Weights of a small mixture-of-experts language model, trained from scratch on English Wikipedia: 14 layers, 128 experts in each of 14 layers.
Below are experts of layer 8 (counted from 0) of a mixture-of-experts language model. Rows are named router (the router's row for the expert), gate (a neuron's input weights, with its number), up (a neuron's input weights, with its number), down (a neuron's output weights, with its number) and show model dimensions 160-239. Each number is 50 + 10 x the weight over its row's rms, rounded and kept within 0 to 99.
After each expert's rows: a language model's description of what the expert responds to. This comes from a sample of Wikipedia text that the model never trained on.

# expert 4
router:42 49 47 56 54 46 45 57 64 66 49 58 59 57 73 43 45 33 54 66 41 66 30 59 57 69 58 56 58 56 60 66 47 61 39 43 34 58 59 48 61 49 48 57 39 50 50 44 58 43 31 45 45 64 35 52 49 46 46 61 43 54 57 39 72 55 50 35 46 59 37 58 50 61 34 63 32 41 47 52
gate1:71 62 63 56 48 48 37 54 59 54 50 50 48 45 71 37 48 52 48 50 56 57 60 66 69 48 47 47 56 48 62 47 46 54 63 60 57 53 42 50 40 54 47 65 59 42 63 52 40 56 46 27 40 52 41 49 43 63 39 41 42 58 55 50 71 34 58 38 33 48 42 57 36 45 46 68 50 54 55 40
up1:52 64 60 54 49 39 40 40 51 54 48 51 38 47 82 37 60 60 59 39 57 55 45 63 73 48 45 51 61 50 64 44 46 57 54 64 52 55 42 48 56 53 46 68 70 29 63 60 52 54 44 35 44 51 45 47 43 52 44 45 29 61 49 65 50 64 60 29 18 51 41 60 49 47 50 66 56 50 71 43
down1:52 60 50 69 33 41 46 40 48 41 38 40 57 55 67 55 59 53 52 46 28 53 52 68 50 47 34 58 63 48 42 57 42 56 51 51 39 45 35 53 72 47 17 54 61 60 54 41 52 50 56 66 52 48 51 38 48 49 50 51 53 53 61 42 37 43 43 37 62 40 46 44 55 50 56 61 58 50 50 36
gate2:53 37 48 40 35 47 40 51 45 52 42 60 40 53 65 58 49 39 68 56 59 55 48 35 39 83 46 47 60 63 40 48 52 60 42 37 41 46 47 46 46 48 40 53 49 58 43 73 75 48 40 43 32 67 37 44 53 35 55 51 59 45 55 61 45 43 57 32 63 62 68 46 54 45 33 45 49 62 55 51
up2:38 35 40 37 49 42 45 51 42 54 59 64 45 57 68 54 53 33 76 40 44 53 49 46 47 76 53 58 58 64 28 40 51 62 53 56 49 53 53 47 61 54 52 51 54 58 37 79 67 44 36 39 39 66 36 48 55 30 52 43 46 45 61 64 58 35 58 32 57 60 56 53 59 59 41 39 57 68 51 50
down2:55 48 53 46 44 54 55 53 33 48 56 36 63 56 44 43 59 43 64 48 51 38 45 32 40 59 32 35 49 47 26 53 49 38 50 57 54 61 66 51 46 63 36 33 45 67 53 62 41 56 39 49 38 49 47 48 73 40 43 59 43 50 60 45 49 69 56 60 54 42 54 50 44 49 51 62 60 44 51 64
gate3:61 54 58 45 44 67 54 54 46 71 54 52 50 48 60 58 50 51 49 56 68 68 38 53 63 60 39 54 46 45 55 63 61 63 44 52 45 26 63 59 47 42 56 57 64 58 37 44 45 44 41 50 56 68 45 60 52 52 48 60 35 41 63 35 46 47 55 54 50 42 47 46 48 48 23 54 47 55 68 54
up3:50 55 34 44 53 59 50 47 47 38 48 40 49 51 47 44 53 54 39 28 42 49 63 53 34 45 72 59 29 79 29 57 38 42 53 36 52 66 46 46 46 42 43 49 25 50 43 54 61 40 39 52 39 41 62 30 47 53 63 34 58 36 44 50 52 41 44 44 50 51 70 51 50 52 62 59 51 39 27 58
down3:47 43 40 49 29 50 49 42 48 52 50 41 81 55 44 40 45 49 59 37 62 62 72 48 75 54 37 49 36 47 55 61 52 46 60 56 42 62 56 52 49 42 54 59 54 37 45 43 48 56 53 50 59 50 40 37 44 41 49 50 54 46 55 32 52 50 31 57 53 48 52 37 71 51 49 37 47 52 60 48
gate4:56 53 49 48 51 52 38 37 51 39 51 60 53 38 64 37 56 32 49 40 42 63 59 48 62 64 45 65 47 43 62 58 62 39 57 65 81 60 43 47 52 43 58 50 32 35 47 45 40 36 56 68 47 49 43 62 38 54 63 43 58 41 65 44 51 64 57 41 52 51 37 56 44 42 42 47 45 55 55 41
up4:56 62 36 56 56 33 44 40 62 43 38 39 51 33 52 55 49 27 43 54 44 55 57 54 47 58 54 75 47 53 52 54 46 53 58 68 60 63 57 37 56 43 63 44 48 34 44 67 40 34 58 45 60 60 46 66 44 42 57 60 71 26 75 32 60 68 50 44 60 57 59 59 42 52 29 45 40 56 54 43
down4:38 54 55 51 46 50 54 31 54 42 45 49 27 55 61 49 48 52 58 54 46 53 54 55 62 49 29 65 65 47 56 49 47 48 68 54 36 42 33 53 53 54 50 42 58 43 52 34 48 59 45 53 63 55 53 57 49 62 59 54 39 56 47 24 56 42 58 56 44 44 41 55 54 51 46 50 52 50 61 58
What it handles: Determiner-following modifiers. Adjectives and ordinals right after the, a or his, such as other, same, next, opposite, or compass directions like north.

# expert 53
router:43 43 34 53 54 39 47 64 55 54 39 54 56 54 52 52 34 39 54 62 41 60 40 72 53 58 60 55 65 59 67 60 33 57 40 50 47 56 55 45 67 37 42 54 40 58 51 37 52 38 58 58 41 57 33 54 39 38 40 67 41 51 57 49 54 58 66 44 39 55 49 56 50 55 38 55 45 41 37 64
gate0:52 63 57 53 56 34 64 51 68 60 37 51 47 44 45 51 44 48 52 50 52 47 51 43 41 52 34 46 50 44 35 61 45 47 47 60 45 36 56 52 47 58 46 61 39 65 45 39 62 46 38 63 47 44 74 56 60 53 59 46 39 52 62 59 48 62 57 47 62 61 46 63 37 33 51 58 76 44 29 47
up0:57 40 48 51 56 59 35 49 33 42 65 36 64 45 58 45 66 52 37 58 48 49 58 63 64 41 60 54 52 50 53 49 69 51 51 43 55 54 59 46 34 42 52 34 61 48 38 44 48 52 50 52 60 74 33 44 36 59 54 54 63 51 44 37 59 54 37 36 44 45 57 33 65 45 65 46 24 50 55 41
down0:49 44 39 44 61 64 52 52 43 43 57 58 50 58 45 45 38 34 45 48 49 47 38 39 44 63 58 42 48 45 30 56 53 44 39 37 51 60 49 62 63 60 41 43 41 47 64 40 50 66 61 43 45 46 52 61 61 36 46 53 50 43 33 56 45 44 41 61 52 44 63 65 51 62 49 50 56 63 57 57
gate1:47 55 57 56 42 37 74 41 50 42 47 51 57 53 58 81 39 36 41 78 17 51 43 58 43 44 49 40 38 51 50 56 41 62 49 54 54 52 43 57 70 55 46 50 55 50 45 30 50 45 38 40 57 45 38 52 52 48 33 35 41 51 61 43 46 46 57 58 56 34 61 44 38 53 62 52 56 45 55 56
up1:44 40 39 63 52 64 34 48 49 51 52 57 59 54 43 29 50 50 68 45 61 43 53 54 56 54 32 39 67 62 50 54 69 48 33 40 51 47 56 42 24 54 44 41 48 52 44 72 43 56 59 41 42 50 69 49 54 39 56 61 52 57 44 72 51 40 59 50 36 74 33 63 37 34 40 53 53 52 51 47
down1:51 69 55 50 43 58 48 64 52 60 50 40 45 51 60 40 56 42 40 60 44 43 39 58 37 54 39 48 49 56 39 49 41 65 52 58 46 55 47 55 66 62 57 43 62 61 36 56 64 62 53 55 42 53 53 44 46 52 63 58 58 60 50 59 53 61 51 40 55 72 31 41 60 39 57 40 44 40 41 47
gate2:65 84 62 65 50 39 55 47 39 52 49 57 60 43 32 64 36 33 47 64 44 63 52 51 34 67 46 42 43 49 55 47 67 65 38 60 51 46 44 43 62 50 59 52 42 48 49 56 41 65 53 68 43 38 50 48 55 42 33 55 43 21 66 67 41 52 53 50 45 46 45 54 52 56 40 46 47 58 48 52
up2:45 75 36 32 54 32 49 29 44 61 45 55 41 37 40 64 36 31 48 58 43 57 57 57 39 44 32 39 51 50 64 42 63 75 46 69 43 51 49 41 69 63 50 62 60 56 48 48 45 64 51 81 57 35 39 43 55 61 48 60 48 47 63 71 57 47 54 59 46 48 51 60 53 58 56 47 57 56 41 49
down2:63 65 57 32 45 24 68 47 49 55 55 49 51 44 32 53 47 63 42 45 53 44 56 50 46 41 44 48 51 64 23 55 48 42 39 66 44 57 43 35 42 55 62 32 49 60 55 56 50 41 72 56 66 38 57 52 47 45 46 45 57 38 52 52 66 56 42 44 48 58 63 27 51 56 39 25 55 71 48 57
gate3:41 41 54 51 59 51 52 53 56 36 47 34 68 61 55 56 64 47 54 55 56 61 52 49 21 62 49 46 46 37 56 54 50 54 64 56 47 37 40 51 47 66 58 46 39 45 45 44 56 39 62 40 51 56 45 56 56 33 56 57 52 52 65 60 55 56 52 57 41 54 51 52 67 48 40 51 46 38 42 49
up3:54 58 40 55 47 40 43 47 50 65 47 63 47 39 46 45 38 63 57 47 34 43 40 46 69 44 55 60 56 61 44 44 50 48 44 42 57 62 62 50 46 36 46 55 56 53 44 58 40 51 31 60 48 58 44 50 38 63 46 48 50 50 34 28 52 46 41 57 65 48 53 48 25 53 56 47 54 67 53 53
down3:63 49 53 36 50 46 44 41 34 39 47 41 37 29 34 59 42 45 53 62 38 50 49 57 53 43 59 40 58 61 65 65 58 59 33 56 50 45 53 67 52 56 33 30 43 48 37 59 53 55 53 53 59 70 37 46 33 62 47 55 51 43 49 64 69 56 64 43 48 46 38 58 59 55 45 50 44 55 42 63
What it handles: Numeric table cells. Pipes, semicolons and small digits inside sports statistics and score tables, such as 2 | 0 | 1 or 3; 0; 0.

# expert 55
router:42 36 45 46 48 40 63 50 65 55 48 53 64 64 54 39 32 50 61 58 45 55 44 65 55 59 63 58 46 57 55 62 46 55 42 42 52 76 61 50 59 38 48 58 28 59 59 40 57 43 32 62 36 53 42 61 49 42 49 63 53 74 63 40 61 40 63 42 53 56 47 57 50 60 41 66 43 46 53 63
gate0:52 43 46 49 55 50 60 53 53 42 59 54 59 43 60 44 79 74 48 48 55 52 56 44 50 55 43 48 58 50 37 52 62 55 55 70 56 57 41 43 45 52 51 52 46 52 60 38 59 65 33 29 76 63 69 55 71 28 46 47 41 62 38 46 52 51 53 54 47 58 37 44 60 50 44 42 33 56 60 69
up0:59 51 68 57 62 54 68 59 51 53 51 57 55 52 59 51 51 42 48 57 63 45 56 70 42 41 43 35 62 47 55 60 49 47 57 53 46 56 44 48 45 25 68 35 33 56 42 37 69 50 38 47 49 58 54 58 52 51 69 61 49 46 25 42 53 45 55 65 33 48 62 47 39 37 44 46 47 41 54 55
down0:52 49 49 44 55 45 51 42 68 58 50 46 51 46 55 57 41 48 49 54 66 57 69 57 38 41 62 60 45 52 50 52 65 39 51 45 64 39 49 54 75 43 50 53 30 49 33 47 50 57 58 62 55 27 49 36 49 57 46 47 57 50 57 48 46 57 52 70 62 49 49 56 63 54 46 38 41 53 42 60
gate1:56 39 69 41 48 39 48 53 38 41 60 70 55 64 62 51 35 61 57 49 27 52 58 37 47 45 34 69 55 71 48 41 63 66 39 55 51 45 52 44 24 42 54 56 63 39 59 48 53 54 56 49 46 51 42 37 50 50 21 46 52 71 74 31 55 45 60 51 47 28 43 33 47 51 48 33 56 59 36 51
up1:52 57 31 58 45 56 46 49 57 57 36 37 51 37 38 44 55 45 41 56 73 55 50 60 39 52 65 34 43 24 56 57 37 48 66 42 43 51 54 50 58 46 48 46 51 49 38 64 37 46 42 62 59 47 53 65 46 47 65 59 55 31 31 68 52 59 45 53 47 63 61 55 58 52 51 74 36 45 67 38
down1:47 60 58 32 44 64 72 31 67 50 54 51 55 46 44 45 63 48 34 50 68 69 55 43 51 28 51 63 61 47 46 41 54 46 55 32 47 57 55 28 54 61 39 55 39 34 66 52 35 54 59 45 54 42 66 56 49 35 56 56 40 44 47 57 48 60 47 51 51 52 55 62 56 56 69 54 32 56 47 35
gate2:52 50 45 45 53 45 59 42 58 61 59 45 51 71 56 45 47 53 27 51 52 51 42 63 56 48 36 58 40 56 51 55 44 76 60 44 59 67 43 51 44 52 45 47 69 53 65 37 49 51 46 43 49 45 56 54 42 43 48 57 47 48 53 44 61 36 44 43 51 44 50 38 56 49 38 71 52 56 50 40
up2:52 50 48 45 40 55 59 46 61 51 66 46 54 67 50 49 43 43 29 51 59 52 44 65 50 51 42 59 41 54 55 62 53 67 62 43 50 69 41 54 51 55 47 43 64 55 63 38 44 44 45 45 48 40 59 50 40 48 47 57 44 48 60 41 62 37 43 41 50 39 59 41 53 51 36 80 56 59 50 41
down2:34 48 52 44 42 34 58 48 58 51 67 51 38 55 51 47 54 46 33 49 61 38 23 54 48 56 49 56 51 60 45 55 40 59 42 48 64 49 45 55 50 63 50 42 65 49 60 58 50 68 39 54 68 54 71 64 53 63 43 54 32 43 43 57 37 53 52 70 58 40 51 45 45 41 70 46 41 49 40 60
gate3:42 54 69 54 28 34 53 50 37 38 48 42 46 58 58 40 40 65 26 48 62 68 55 51 47 64 50 59 77 57 57 61 48 60 47 50 45 64 51 50 41 53 51 50 47 44 64 38 64 34 43 45 44 62 58 56 53 44 61 74 57 52 35 36 62 58 63 47 35 56 50 62 51 57 56 71 44 49 42 35
up3:47 34 73 56 45 53 57 55 53 59 59 47 42 61 63 40 46 67 30 44 57 72 57 54 39 65 52 59 51 59 47 67 35 65 43 43 59 49 31 53 47 45 69 51 49 45 66 38 63 34 37 46 42 51 66 53 70 38 64 70 49 70 49 43 60 55 56 63 37 41 55 52 49 55 34 75 43 38 60 30
down3:50 40 36 51 67 48 58 47 39 53 52 45 47 58 65 46 37 54 48 58 48 58 60 59 50 59 50 63 56 58 67 56 60 45 53 42 63 63 38 69 41 44 59 45 36 51 23 43 31 59 67 41 47 54 59 50 55 55 50 49 48 54 47 62 54 51 37 55 46 64 63 51 27 54 36 58 61 45 53 50
What it handles: Digits and code punctuation. Hyphens, digits and symbols inside ISBNs, coordinates, measurements, chess notation and tables, such as 978-…-6, °E, 1:04.24.

# expert 21
router:47 50 41 59 44 42 50 50 57 60 37 50 58 63 57 35 37 37 46 61 40 55 40 58 56 69 52 61 62 70 60 61 43 56 29 40 51 58 52 39 67 36 43 56 37 47 61 48 55 40 41 60 36 56 36 58 38 39 44 80 39 53 61 45 61 41 59 48 43 49 47 63 41 49 40 56 35 46 44 52
gate1:50 44 58 51 41 50 37 35 44 32 40 49 51 76 62 37 44 62 43 42 67 65 57 42 63 37 40 48 51 46 44 51 65 52 59 41 41 60 56 48 57 46 55 42 45 46 45 59 44 66 55 48 42 41 46 44 49 54 35 47 48 48 58 40 58 52 47 41 62 65 43 43 44 54 48 48 51 55 51 71
up1:45 60 50 50 52 55 48 49 51 55 38 60 60 41 39 57 43 59 58 38 51 65 39 50 52 37 48 50 65 30 37 61 52 67 61 56 56 51 73 49 42 43 63 56 62 43 50 49 61 26 41 39 47 56 59 50 48 56 38 54 57 41 58 48 35 39 55 67 43 62 45 50 48 57 53 48 42 62 54 35
down1:34 34 42 51 45 57 51 50 54 47 58 49 54 53 20 66 54 58 58 66 49 65 39 53 44 40 39 42 44 48 46 71 55 67 62 47 50 37 40 42 57 58 55 54 45 47 52 48 60 64 58 51 40 46 39 55 54 41 57 49 44 54 45 44 43 34 41 42 47 62 58 71 55 59 54 40 43 55 57 34
gate2:57 46 47 65 49 57 53 45 61 55 38 74 55 60 49 35 54 54 48 48 49 56 50 60 46 56 50 33 53 51 58 55 51 62 40 52 53 41 42 21 54 39 53 51 64 29 63 56 57 44 53 55 46 44 52 52 48 48 56 67 23 54 51 56 58 58 59 46 51 60 47 63 31 49 49 36 50 34 43 47
up2:59 54 42 63 58 39 45 38 57 37 39 42 47 40 49 53 47 60 46 67 58 39 41 55 51 72 50 44 55 60 59 50 54 58 39 47 62 54 55 29 62 69 45 33 64 39 45 60 24 50 59 47 58 52 30 49 39 47 72 61 57 49 56 68 37 33 65 44 39 50 48 57 53 41 44 43 58 37 41 39
down2:40 59 47 54 29 67 61 49 48 47 46 45 28 50 46 52 46 48 39 72 50 44 38 46 58 49 34 38 41 55 55 64 36 53 42 50 61 44 40 46 61 54 50 45 40 48 57 48 37 50 59 47 43 48 63 50 62 50 53 41 52 55 55 67 41 64 46 56 48 44 44 51 45 32 45 41 56 51 54 54
gate3:49 65 64 53 47 48 47 52 49 31 54 54 42 46 56 46 55 63 55 33 48 60 51 40 63 44 59 46 46 57 49 66 33 45 52 57 46 41 44 45 69 57 69 44 40 51 37 38 40 55 60 41 52 26 52 59 40 54 47 54 44 57 51 53 48 48 40 55 42 45 30 53 49 58 44 52 54 44 44 56
up3:49 45 45 36 59 39 26 45 56 50 55 42 64 56 52 43 54 38 53 56 52 46 37 56 46 44 43 64 56 25 39 49 51 52 58 41 48 53 46 55 45 41 29 49 65 51 53 41 54 53 35 55 53 56 46 38 68 50 42 67 49 60 44 55 42 46 39 41 55 53 43 45 62 35 49 44 36 61 63 50
down3:43 41 44 61 56 43 45 54 56 51 61 58 52 46 39 46 64 52 61 49 62 58 48 50 58 44 51 47 54 41 58 70 54 57 65 39 25 38 54 46 56 30 52 46 46 46 59 31 57 62 61 55 39 64 65 45 44 42 48 36 44 48 51 41 42 45 65 47 53 50 53 49 48 42 56 52 24 24 39 42
gate4:42 51 54 49 52 58 42 68 56 44 47 49 50 59 56 44 53 58 59 55 58 70 33 48 72 64 46 34 48 42 59 46 63 57 47 41 38 50 54 41 64 52 61 69 43 35 28 46 56 56 37 24 44 49 25 58 57 52 29 43 66 42 59 22 32 36 64 43 57 45 53 42 54 51 40 48 40 52 71 31
up4:49 60 51 33 53 53 59 42 38 38 39 48 51 38 49 53 39 42 44 56 40 36 56 56 41 47 43 49 43 57 38 52 40 44 56 60 50 54 42 63 32 52 30 52 53 55 69 60 39 54 61 64 59 47 77 43 48 56 80 45 28 50 55 66 73 44 40 58 49 47 56 33 39 54 51 50 60 38 40 57
down4:70 41 57 58 60 55 68 44 45 51 49 22 29 66 49 59 44 49 42 68 52 51 53 51 47 47 48 53 43 62 34 33 51 39 61 57 62 50 50 64 47 52 44 62 45 46 47 49 49 31 46 59 69 46 44 55 46 54 75 46 66 40 49 63 61 49 49 52 47 31 56 47 30 30 33 32 47 57 68 53
What it handles: Degree and comparison words. Quantity, degree and comparison modifiers that take a following "to", "as" or "than", such as enough, too, much, so, earlier, different.

# expert 7
router:50 51 31 60 56 44 44 56 55 70 51 56 53 55 62 51 45 39 51 56 45 65 38 68 65 71 58 57 63 57 59 62 30 60 43 41 37 57 54 36 51 37 44 65 42 59 52 45 62 36 33 58 42 71 43 53 37 33 39 55 52 59 60 38 56 49 58 37 39 63 40 56 45 55 35 68 39 38 40 54
gate1:63 43 49 45 53 53 39 49 38 54 49 46 51 58 50 46 49 38 48 35 54 63 44 46 29 51 50 59 52 57 49 63 60 56 46 45 60 59 49 37 46 44 85 50 43 43 57 47 58 34 51 60 34 43 39 47 42 53 59 68 49 44 50 59 35 61 32 32 23 51 37 52 64 29 46 42 57 44 52 43
up1:43 68 56 44 62 56 44 60 75 58 65 62 72 51 50 55 54 39 40 58 63 54 49 48 70 36 58 37 46 51 38 33 50 40 64 34 44 54 51 61 41 32 48 49 45 40 50 52 37 60 38 64 69 53 54 54 66 53 62 51 36 57 49 46 54 57 53 59 60 70 63 51 40 57 36 58 40 55 46 49
down1:50 58 52 57 43 61 45 53 44 71 36 49 54 52 54 61 64 53 44 47 48 48 39 61 50 51 64 42 39 54 58 44 63 50 48 50 39 56 41 46 60 39 51 54 40 68 37 79 52 58 46 37 61 63 54 38 53 55 68 67 35 41 49 38 53 52 71 45 46 38 45 67 51 58 54 63 32 68 66 60
gate2:43 47 39 66 66 60 44 48 30 61 51 71 60 40 57 51 43 50 59 43 61 23 50 44 44 48 51 43 62 43 52 66 44 54 32 49 55 45 53 61 46 35 31 56 42 52 62 65 43 35 29 40 39 42 60 58 55 47 35 41 47 50 54 38 33 49 22 51 47 64 50 48 53 60 41 37 48 40 51 68
up2:47 60 39 65 53 65 56 51 44 63 46 52 54 55 40 56 49 53 59 48 58 28 61 50 38 47 63 38 61 44 46 55 44 67 28 46 71 48 69 52 31 46 37 54 43 56 58 43 40 39 39 60 56 38 48 56 50 46 57 43 72 47 60 44 18 48 52 56 52 58 57 54 45 56 45 30 45 33 43 58
down2:33 46 53 41 45 59 61 43 26 52 48 45 57 54 48 45 64 41 40 56 45 48 70 54 53 41 40 46 46 61 29 59 41 49 47 38 43 44 48 49 55 49 36 67 52 65 45 62 43 37 50 57 37 36 62 23 49 58 44 52 60 62 54 30 57 53 46 54 49 47 71 51 40 48 65 29 34 43 54 67
gate3:55 68 55 40 57 49 47 59 58 41 49 60 44 44 61 54 60 45 54 48 38 65 35 60 74 45 36 47 67 50 47 49 37 73 60 54 44 40 49 55 47 55 48 53 57 64 28 50 47 36 65 48 67 46 54 59 43 60 49 54 44 59 43 53 55 35 55 40 37 38 40 49 54 56 57 48 46 40 62 31
up3:47 57 64 44 48 57 65 43 64 45 51 47 31 44 53 51 59 42 37 53 71 56 49 47 52 39 47 35 63 41 44 55 55 66 49 60 54 37 44 52 54 64 47 53 41 59 41 72 51 38 53 49 51 33 44 49 44 62 63 42 37 62 34 48 58 48 41 59 49 50 47 56 39 62 48 46 49 42 59 42
down3:47 67 49 57 53 63 43 61 47 70 66 58 68 35 48 43 63 52 46 57 23 38 61 41 39 67 34 68 37 44 59 58 44 37 37 52 59 41 51 40 51 64 61 67 57 56 45 53 42 50 38 37 45 69 45 46 53 48 57 46 48 55 43 46 53 46 47 32 55 47 54 44 53 75 49 46 55 65 51 47
gate4:45 47 53 56 74 35 38 44 50 71 41 45 41 33 53 57 44 41 50 51 65 56 48 41 59 59 34 48 66 45 40 46 39 60 53 55 56 45 62 26 43 55 56 80 25 56 36 40 42 41 48 56 57 61 23 53 51 36 70 54 52 48 58 46 55 46 56 62 51 69 56 42 50 42 39 57 41 57 46 52
up4:46 52 58 34 60 37 41 39 52 50 56 43 37 47 35 58 41 36 43 62 70 68 46 51 43 50 43 57 60 42 52 48 59 55 62 67 55 75 56 45 47 48 53 65 24 59 43 46 48 52 58 57 56 68 31 48 53 57 66 67 61 45 54 33 44 50 54 55 55 64 40 47 62 29 36 66 43 46 44 48
down4:60 48 46 42 48 68 56 53 52 66 36 45 55 41 51 38 50 29 54 60 53 38 62 46 58 62 62 66 54 42 50 34 66 50 53 53 41 63 51 63 35 47 54 38 62 39 52 45 68 45 40 36 51 65 58 41 54 57 45 51 61 40 58 43 48 35 42 35 46 55 56 46 32 60 49 52 44 54 49 46
What it handles: Possessive determiners. Possessive words and clitics opening a noun phrase, such as his, their, its, 's and own, plus some articles.

# expert 2
router:56 49 48 54 41 36 47 58 59 53 39 58 63 59 52 34 41 44 59 56 48 61 37 59 58 62 52 52 57 58 64 58 38 53 45 31 46 61 56 44 62 50 40 62 37 49 58 29 64 43 48 59 55 48 38 60 46 48 45 64 46 68 57 45 58 38 56 45 36 60 47 59 38 64 45 53 50 36 51 55
gate0:49 65 44 50 53 51 55 35 46 34 50 53 56 55 58 37 38 42 46 45 47 42 60 52 45 39 52 53 37 65 56 70 58 45 75 34 43 39 69 51 37 59 55 45 66 43 41 40 63 42 58 56 45 48 68 65 47 57 61 70 40 48 41 51 38 55 39 54 45 41 57 60 61 47 38 39 54 54 46 51
up0:64 68 52 52 56 56 63 47 44 31 37 52 58 65 43 46 57 24 42 43 61 46 58 69 41 35 48 46 45 59 55 62 30 42 60 40 50 45 48 46 49 58 47 53 64 45 43 41 66 34 51 59 61 44 69 63 44 48 54 57 53 46 48 50 45 50 35 56 36 48 54 63 36 64 45 46 36 47 51 53
down0:34 56 61 59 32 51 48 55 55 44 67 47 53 60 38 42 54 49 51 54 54 57 47 39 46 67 47 46 53 74 51 42 45 43 46 39 63 65 39 38 44 58 68 56 65 25 46 59 43 40 44 48 50 62 35 43 67 48 51 41 49 50 65 46 57 53 39 51 59 50 56 47 55 36 36 61 56 44 51 44
gate1:43 43 55 39 50 54 60 43 42 44 71 63 50 49 40 56 28 32 55 57 61 53 49 45 53 42 49 69 42 50 55 47 46 74 42 51 44 52 55 55 45 45 58 45 42 55 60 31 47 25 80 44 47 43 42 54 58 58 56 31 50 77 40 62 52 51 39 47 55 54 59 64 39 49 43 52 60 56 50 55
up1:62 62 40 61 44 52 61 31 30 46 55 41 41 48 50 65 49 54 54 61 49 52 40 47 71 65 49 56 50 46 39 60 59 39 55 46 67 44 43 37 47 39 47 52 39 49 39 55 39 47 33 49 43 46 38 48 57 42 61 56 55 38 49 58 53 45 64 57 56 55 29 42 67 63 63 32 40 50 45 42
down1:64 49 68 65 50 51 66 56 35 53 60 62 42 45 41 44 49 61 54 59 47 54 42 45 44 59 49 75 55 53 39 43 35 55 42 46 47 47 46 48 46 39 39 58 61 46 43 52 64 38 57 54 49 60 33 58 46 48 54 56 72 55 68 42 47 53 67 56 46 61 45 47 53 33 51 73 48 75 41 55
gate2:52 54 51 22 42 51 43 52 75 50 37 43 50 46 58 52 45 50 44 62 48 37 48 40 42 62 63 37 59 55 38 60 35 47 50 28 59 50 42 47 41 46 58 54 56 49 55 47 48 53 30 48 59 46 37 39 45 32 46 60 67 44 61 38 45 39 44 39 47 54 54 63 52 64 34 51 47 34 69 41
up2:43 60 58 49 32 48 59 47 55 35 50 38 57 61 44 50 39 44 49 47 58 57 27 57 57 55 31 45 47 62 62 71 54 50 64 46 59 57 56 45 53 51 34 36 53 64 42 60 38 38 58 45 59 42 55 65 44 47 67 63 58 63 59 60 30 46 51 57 44 37 53 46 45 30 37 72 54 31 45 45
down2:40 43 63 62 28 53 47 41 46 57 41 38 71 36 53 69 52 55 47 57 76 56 42 51 45 51 53 63 40 55 56 53 61 53 56 53 55 42 37 62 63 45 49 58 51 57 50 41 31 54 58 60 48 50 50 51 41 52 56 37 61 60 58 47 47 60 60 39 43 48 43 50 41 22 69 55 46 48 63 41
gate3:48 53 50 52 46 49 46 51 51 67 41 47 59 46 65 45 57 62 48 58 47 34 56 52 37 57 55 63 50 34 38 52 53 46 45 47 63 53 51 51 46 65 34 49 49 41 40 53 77 59 41 56 41 55 36 67 52 50 52 73 49 46 45 50 41 52 49 40 58 58 53 47 48 38 55 38 75 46 79 59
up3:48 61 37 46 66 61 82 60 57 61 38 51 52 51 64 45 62 58 57 55 64 33 64 57 36 40 50 47 62 50 61 58 51 51 30 72 40 51 58 37 73 42 47 55 64 42 42 62 58 61 41 43 48 57 50 55 63 49 68 48 37 48 31 49 43 53 46 41 50 58 43 52 49 54 51 53 53 46 43 34
down3:56 53 62 60 48 65 63 59 53 63 57 33 37 45 41 38 50 46 47 62 50 49 48 62 46 51 51 47 40 53 49 42 56 64 35 54 59 54 53 44 54 57 57 37 36 41 48 53 73 70 45 58 54 63 52 45 44 62 53 42 46 37 71 34 54 49 57 56 53 57 44 52 34 39 60 42 61 48 60 84
What it handles: Measurement units. Unit words and symbols after numbers, such as km, ft, cm, kg, million, °, and closing brackets and cells in stat tables.